From a checkpoint of a small mixture-of-experts model trained on Wikipedia.
Size: 12 layers, width 224, vocabulary 4096.
Experts: 64 experts in each of 12 layers, 144 GELU neurons an expert, 2 picks a token, a softmax router, a shared expert of 192 neurons.
Training: a variant of Adam for the experts, 351M tokens.
Below are experts of layer 7 (counted from 0) of a mixture-of-experts language model. Rows are named router (the router's row for the expert), up (a neuron's input weights, with its number) and show model dimensions 0-223. Each number is 128 + 32 x the weight over its row's rms, rounded and kept within 0 to 255.
Before each expert's rows: "mostly gets" lists some tokens that are sent to it at least half of the time; "comes after" lists some tokens at least twice as common just before its tokens as in all text. This comes from a sample of Wikipedia text that the model never trained on. Tokens count by the router's weight.

# expert 23
mostly gets: " approx", " mult", " Tur", " par", " ser", " num"
comes after: " t", " b", " ", " g", " s", " T"
router [149 207 139  95  94 176 111 143 132 118 104  78 152 136 132 180 134 138 157 140 127 158  95 199 102  58 149 190  94 134 132 116 163 142 124  95 132 112 107 104 120 177  99  99  92 204 115 123 109  98 114  68 101 121  72 145 148 109 134 114 108 180 140 124 156  69 142  99 164 106 151 105  89  93  99 155  98  70 141 131 148 158  75 109 172 164 109 113 119  60 177  82 132 116  84 117  88 144 193 130 148  70 152 191 156 154  95 170 135  97 100 169  98  83 153 138 126  95 149  77  56 101 112 129 143  86 136  81 198 109 108  83 103 125 178  98 162 117 118 153 118 124  91 171 136 127 141 177  88  85 143 138 191  78 118 161 119 133  98 144 168 109 120 131 122 116 104 114 132 131 121 142  95 143 114 166 108 125 150  98 112 104 127 110 129 138 127  90 120  78  65 131 174 194 148 127 141 140 118 178 127 145 137 136  63 104 163 120 140 116 136 148 177 170 157 125 163 138 204 164  60 145 127 135]
up0 [192 139 165 146  97  80 177 160 113 110  76 190 169 122 108  87 184 139  86  94  89 101 126 178 181 149 108 119  91 124 134 100 152 107 152 185 132  81 145  81 136 141 176  99 182 130 114 106 135 145 142 177 151 142 129 122 121  92  86 143 209 160  92 154 161 137 119 211 132 121  85 181  70 145 130 151  80 142 139 138 115 150 112 163 105 163 120 146  64 215 108  93 123 123 144 113 165 146 113 137 109 121  91 115 136 125 142 125 143 151 156 104  84 129 119 119 136 105 101 100 151 133 131  56  70 139  96 114 147 107 173 181  80 128 101 125 145 174 154 146 136 107 152 172 125 164  91 100 139  61  66 104 112 115  74  90 143 125 147 156  82  93 164 132 157  75  59 189 153 143 111  79 106 170 110 113 102 161 175 130  75 162 151 170 103 116 144 140 147 157 184 106  49 122 126 140 142  86  97 160 157 168 125 137 106 134 140 143 127 118  95 103 147 160 137 168 113 126 172 109  95 145 103 106]

# expert 56
mostly gets: " David", " Kenn", " Stan", " Dav", " Roy", " Don"
comes after: " B", " D", " R", " K", " G", " M"
router [143 115 147 115  96 163 149 124 148  87 102 131  51  96 124 116 130 185 121 107 194 180 128 129 110 102 112  73 155 172 117 130 101  73  87  66 162 173  98 124 168 136 162  93  86 123  97 120 107  90 132  76  99 177 143 114 118 153 107 102 171 104 115  78  95  90 143  84 134 111  60 125 154 114  85  91 135  78 154  98 112 178 111  64 130 149 113  74 122 171 196 166 163 184  99 118 116 104 165  99 159  98  91 160 170 150  91 144 113 145 134 157  70  67 144  98 110 159 138 103 148  92 119 194 118 168 130 123 138  51  85  85 169 118 173 100 178 117 103  91 150 111 161 151 122 172 146 135 114 138 154 176 121 135 146 115 161 116  91 141 183 173 148 110 126 121 103 101 139 139 135 146 167 126 145 122 107 105 145 134 163 156 159 109 150  94 150 147  82 110 100 185 143 146 183 114  88 142 130 115  91 124 110 108 138  99 116 134 118  98 150 155 168 100 168  63 145 200 188 100 104  68 143 183]
up0 [202 115 169 159  99  84 166 139  80 159  66 137 125 172 116 137 161 139 145 121  86  80 157 158 145 142 178 173 110 141 135  52 171 138 151 169 121  55  90 118 100 123 138 113 179 122 124 127 179 140 116 171 134 156  75 125 160  90  89 133 156 134 154 156 173 198 123 114 165 160  79 177 128 152 134 125 100 144 119 116 168 149 134 153 100 108 102 112 138 204  77  78 125 163 143 125 148 129 123 146 162 134 122 113 163 123 129 129 138 141 133 124 124 115 126 129  72 149 142 120 125 155 129 102  94 127 144  99 142 137 173 174  71  98  79 125 139 161 237 169 115  48 147 175 107 140 116 114 135 130 103  75 100 162 128  83 138 102 124 144  46 161 118 145  85  85 120 169 130 129 126  96  97 144 131 185 174  92  97 112 101 130 165  83 149 129 129 101 100 139 124 103  58 131  90 137 149 105  90 158 170 152  89 153  99 138 163  85  99  86  87 121 151 208 126 140 169 143  93  56 128 141 162 132]

# expert 41
mostly gets: " ITA", " Ol", " Sant", " Flor", " Cz", " la"
comes after: " B", " C", " T", " G", " V", " S"
router [ 80 140 143 145 130 174 164 109 161 125 128 153  91 111 195 108 139 141 127  96 144 160 157 134 127 124  96  86 109 128 127 139  94 109 120 126 146 163 137 114 190  88 146 125  95  78 160  68 102 112 175 107 171 154 189  94 132 192 143 167 129  67  96 154 114 122 134 130  92 145 108  99 126 126 140 122 115  70 127 120 112 234  70  92 146 178 131 170 123 112 161 100 134  95 109  84  94 123 133  64 114 140 122 150 154  73 136 168 129 135 128 143 109  78 170 136 183 107  94 115 109 104 118 141 114 143 134  88 170 121 130  94 190 111 182 116  66 122  93 126 130 120 128 129  88 114 151 123 124 158  81 127 163  83 113  96 123 175 103 188 158 108 107 134  92 103  71 150 167 115  78 153  87 190 168 150 133  80 140 136 112 133 154 127 169 131 138  86 130 149 132 142 186 111 118 176 113 154 143 160  89 140 171 129 112 106 119 172 197 183 128 182 166 135 185  62  92  77 166  77  76 125 114 201]
up0 [125 144 136  92 110  94 166 104 124 102 153 130 126 170 115 188 163 106 129 106 115 104 142  99 173 135 147 159 111  84 157  57  95  96 106 175 162  55 156 125 140  98 107 135 235 185 130 109 123 138 143 175  74 125 131 109 133 113  69 118 156 116  99 166 186 162  94 155 115 121  97 130 136 121 107 148 114 144  91 132 124 178 165 117  79 114  87 124 126 149 122  76 137 108 137 113 126 166 101 131 152  90 141 115 146 112 172 138 102 128 129 152 128 159  79 116  52 114 133 109 117 182 140  42 147 158 126  61 152 172 165 190 102  50 114 144 114 137 165 124  70 122 131 162 154 139 102  66 154  82  99  84 108 119  92  65 141 120 130 172 101 144 100 110 123  92 121 199 129 133  96  79 109 147 167 162 111 114  92 155 159 135 144 157 159 134 109 115 130 152 186 118 109 121 180 150 159 145  76 173 160 153 151 138 135 129 142  86 149 146 114 123 137 145 139 113 194 132 122  73 153 224 193 156]

# expert 53
mostly gets: " ent", " Coordinates", " Lat", "osp", " div", " larg"
comes after: " L", " l", " p", " P", "L", "l"
router [114 120 111  99  99 158  99 147 129 127  65 104 204 116 142 156 141 189 143 175 166 137 110 173  87 156 143 103 139 138 127 160 162  91 177 142 154 147 105 140  97 158 115 199 120 116 141 150  91 131 134 143  79 136 144 104 153 185 175 135 105 177  76 129 140 117 101 130 186 134 175 103 107 122 191 126 117  81  83  92 130  71  85 104 163 160 131  92  62 125  76 140 164 106 177  89  73  97 157  88 123 127 165 123 130 145  93 174 118 143 137 144 169 108 162 176 140 107 100 121 130 119 143 122 162  96 165 159 148 138 125 119 134 169 117  77 120 134  70 167  91 151 133  99 116  58 149 123  65  87 158 199 144 112 162  87 107 137 126 126 148  85  79 117  98 133 191 177 144 124  92 192 106 107 154 122 150 129 152 101  85 118 102  87  68 142 170 159 159 133  94 168 161  96 127 189 146 180 116 137  55 135 166  68 111 135 152 159 123 141 163 157 114 121 107 140 135 129  93 166  56  99  99 139]
up0 [128 171 121 115 182 131 157  55 105 157  96 155 139 163 109  74 171  83  97  99 111  78 124  95 141 186 186 166 119  91 118  76 105 133 160 170 112  85 128 144 180 107 133  79 174 107 129  54 130  90 175 157 126 142  87 104 157 144  74 128 154 140 126 123 164 127 127 132 144 124 109 165 112 144 148  99 111 144 132 163 129 123 129 174 129 107 149 157  98 203 107  76 103  95 141 125 133 150 112 131 135 139  98 137 156 104 135 132 128 124 128 138 144 162  86  90 122 145 103 100 112 194 128  99  88 133  87  57 152 194 184 145  80  65 107 193 115 228 154 149 122 117 205 114 121 119  67 105 148  75  94 112 135 105  73  48 180 120 148 166  90 127 132 115 161  78  96 165 132 152  99 145 112 132 100 139 105  88 147 141 132 177 177 137 166 110 136  77 137 164 173 111 144  72 151 151 141  85 112 153 151 172 108 123 146 131 152 147 123 143  98 102 126 185 152 104 187  92 151 128 156 132 149 126]

# expert 43
mostly gets: " Cz", " c", "н", " Uk", " UTC", "р"
comes after: ":", " of", " the", "-", "ü", " in"
router [ 73 101 131  98 105 147 138  57 165  50 169 129 135  75 116 150 162  92 101 157 122 110 167 102 171 151 156 120 124  31  92 155  81 144 145 166 122 110 168 148 145 114  92 172  91 119 174 144  99 164 126 154 153 213 145  88 136 105  95 135  91  63  82 141 161  99 109 158 166 118  79 100 105 121 179 149  78 138 124 143 131 112  85 141 127 108 109 175 138  77 124  84 139 161  97 113  89 144 120 129 103 127  92 194 179 153 142 111 156 101 195 136 115 124  98 158 199 102 152 130 142 109 161 115 188 182 129  87 156  97 166 194 162 117 134 179 130 147  90  90 126  93 193 130  96  95 125 138  96 143 165  86  83 149 130 171 112 133  80 149 111 104  86 184 149 117 116 112 148 112 123 112 134 158 153 130 149 127 112 121 134 192 135  85 136 148  83  97 157 121 165 150 150  93 127 142 101 181 121 133 193 122 136 119 134  66 179 142 138 133 185 136 159 144  72 134 113 154 104  88 169 122 111 124]
up0 [114 153 105 130 120  80 177  86  89 165  65 129 161 123  96 103 118 181 131 103  45 114 155 145 166 132 135 158 159  75 110 110 135 172 141 184 153 113 151 106 171 101 177  85 161 123 124  95 191 164 156 179 129 156 115 126 112 132  35 122 165 126  92 178 118  99 123 188 136  96 103 137 108 100  95 100 118 132 119 133 117 122 163 156 130  98 134 164 151 211  93 103 157  86 146 155 159 172 106 206 116 130  81  63 154 104 115 114 137 166 109 107 126 129 133 125 115 126 117 146 125 148 133 117 138 123 136  41 114 129 170 180 130  48  83 170 149 181 182 166  99  78 138 141 156 129 137 117  91 118  65 127 141 145 113 141 125  95 144 148  40 128 162 129 140 127  90 154 133 148  90 122  89 148  90 150 100 131 163 132 145 138 176 115  90 194 117 111 143 181 175  61  90  93 153 126 136  79 110 147  92 126  60 104 141 154 157 103 110 123 124 106 137 189 117 146 136 125 124 107  79 169 119 125]

# expert 35
mostly gets: "\"", "”", "-S", "/A", "  ", "-T"
comes after: " \"", " (", "\n\n", " the", ".\n\n", "=="
router [110 175 149 142 140 103  84 164 128 105 117 194 126  61 127 160 117 146 155 148 122 162  99 142 118 144 169 139  95 142 147 146 169 151 125 142 119 148 178 182 165  82  75 104 134 143 114 187 187  52 124 169 118 107 115 158 158 133 203 118 146 161  96  81 136 157 146 100 167 117 119 150 126 116 119  88 141  93 108 106 137 114 101 115 158 119 122  81  90 166 116  87  86 129 156 145  97 119  68 129 108 116  97 121 144 198 143 181 107 103 132  63 110 101 134 123  98 131 145  98 172  93 166 164 153  87 126 137 150  93 154 144 139 156 162 125 154  42 140 151  74  90 141 170 160  86 140 125 101  89 146 141  17 108  91 131 104 175  47 190 142 141 160 185 159  87 152 156 150  90  77 131 107 137 136 134 154  88 101 171 119 197 120  91 157 121 126  96 119  63 106 126 147  94 147  97  98 117 137 193 148 138  81 122 121  97 133 145  95 141 194 114 163  96 156  89 122 134 132 105 113 147 111  99]
up0 [182 192 154 121 108 106 127  89 129  91 139 143 103 144 105 117 208 157 127 131  93 134 130 152 153 123 169 189  76 143  94 155 117 119 130 161 147  14 104  76 127 107 193 100 174 124 126 132 141 117 130 157 104 122 117  91 110 111  76 110 134 108  95 166 131 142 124 131  93 216 141 190 113 152  99  92 132 119  78 137 163 165 143 151 104 141 150 139  52 184 165 173 148 119 165 136 124 156 123 135 104 120 106  92 140 114 117 138 150 149 111 139 172 118 167 102  94 160 127  91 127 180 138  61 109 154 114 111 141 162 154 188  53  54 141 154 120  98 187 113 100 115 219 167 126 114 114 133 183 140  83 122 142 181 117  74 127 103 149 132  54 101 130 114 131  47 108 151 125 121 118 133 109 113 123 130 121 132 127 130 150 126 164 162 127 157 129 119 217 157 167 101  75 167 165 138 140  72  84 154 143 111 126 135  86 148 145 126 137 132  71 133 149 133 107 158 140 110 130 107  80 148 177 129]

# expert 29
mostly gets: " MPC", " ±", " %", " TV", " Title", " Nominated"
comes after: " |", ";", ":", "1", " —;", "0"
router [106 106 157 128 144 125  92 143 153 137  96 110 188  72 168 101  73 175 143 129 116 112 110  60  79 143  96  76 146 137 113 121 112  98 100 139 141 157 104 157 156 126 179 162 124 148 113 132 140 111 126 126 129 160 147 164  83 158 195 159  95 131 123  91 145  86 160 134 125 134  58 124 123 143 142  86  70  98  90 100  92  78 125  84 150  81  96  91 136 133 152 130 161  79 145 186 107  70 143 102 109 105 141 102 142 144 133 188 114 104 168  91  86  69 158 101 121 100 102 100 157  64 131 167 177 144 125 162 126 132 151 111 139 194 118  79 123 176 132  84 150 131 195  92 127 104 110  72  97 222 171 115 136 176 113  94 157 150  91 201 141 135 128 133 194 109 196 114 127 101 114 113 113 125 162 143 163 101 115 126 104 136 113  69 165 123 158 174 123 130  85 177 195 148 120  99 141 157 182  93  83 150  80 151 102 170 119 130 122 170 165 129  88 136 137  96  87  97  93 110  95 108 141 121]
up0 [162 109 181 135 139 113 161 139 138 136  63 167 134 168  83  32 155 104 149 129  90 156 121 152 116 155 160 138 139 152 131 116  80 164 183 160 133  71 106 118 120 135 144 107 173 173 101 114 191 127 134 146 123 135 156  92 132 110  94 128 169 155  62 108 149 170 106 169 146 135  77 162 143 135  65  72 123 148 101 135 126 123 132 149 151 107 125 113  73 207 116 115 149 111 143 161 128 155 120  91 137 107  77  83 154  74 119 164 132 195 161  88 111 152 106 139  99 134 134 139 138 131 119  77 102 114 139 107 141 130 129 229  80  83  85 120 107 209 176 157 104 118 140 129 141 112 111 128 129 115 134  96 184 122  55  48 154 128 133 141 103 114 120 140 146 127 119 169 115 140 114  61 128 163  98 175 123 137 112 179 119 127 159 109 145 106 105 119 116 157 176 125  51 177 113 152 128  76 115 127 156 159  97 128  96 171 199 157 177 126 132 123 144 210 117  95 105  92 146 120  93 188 151 132]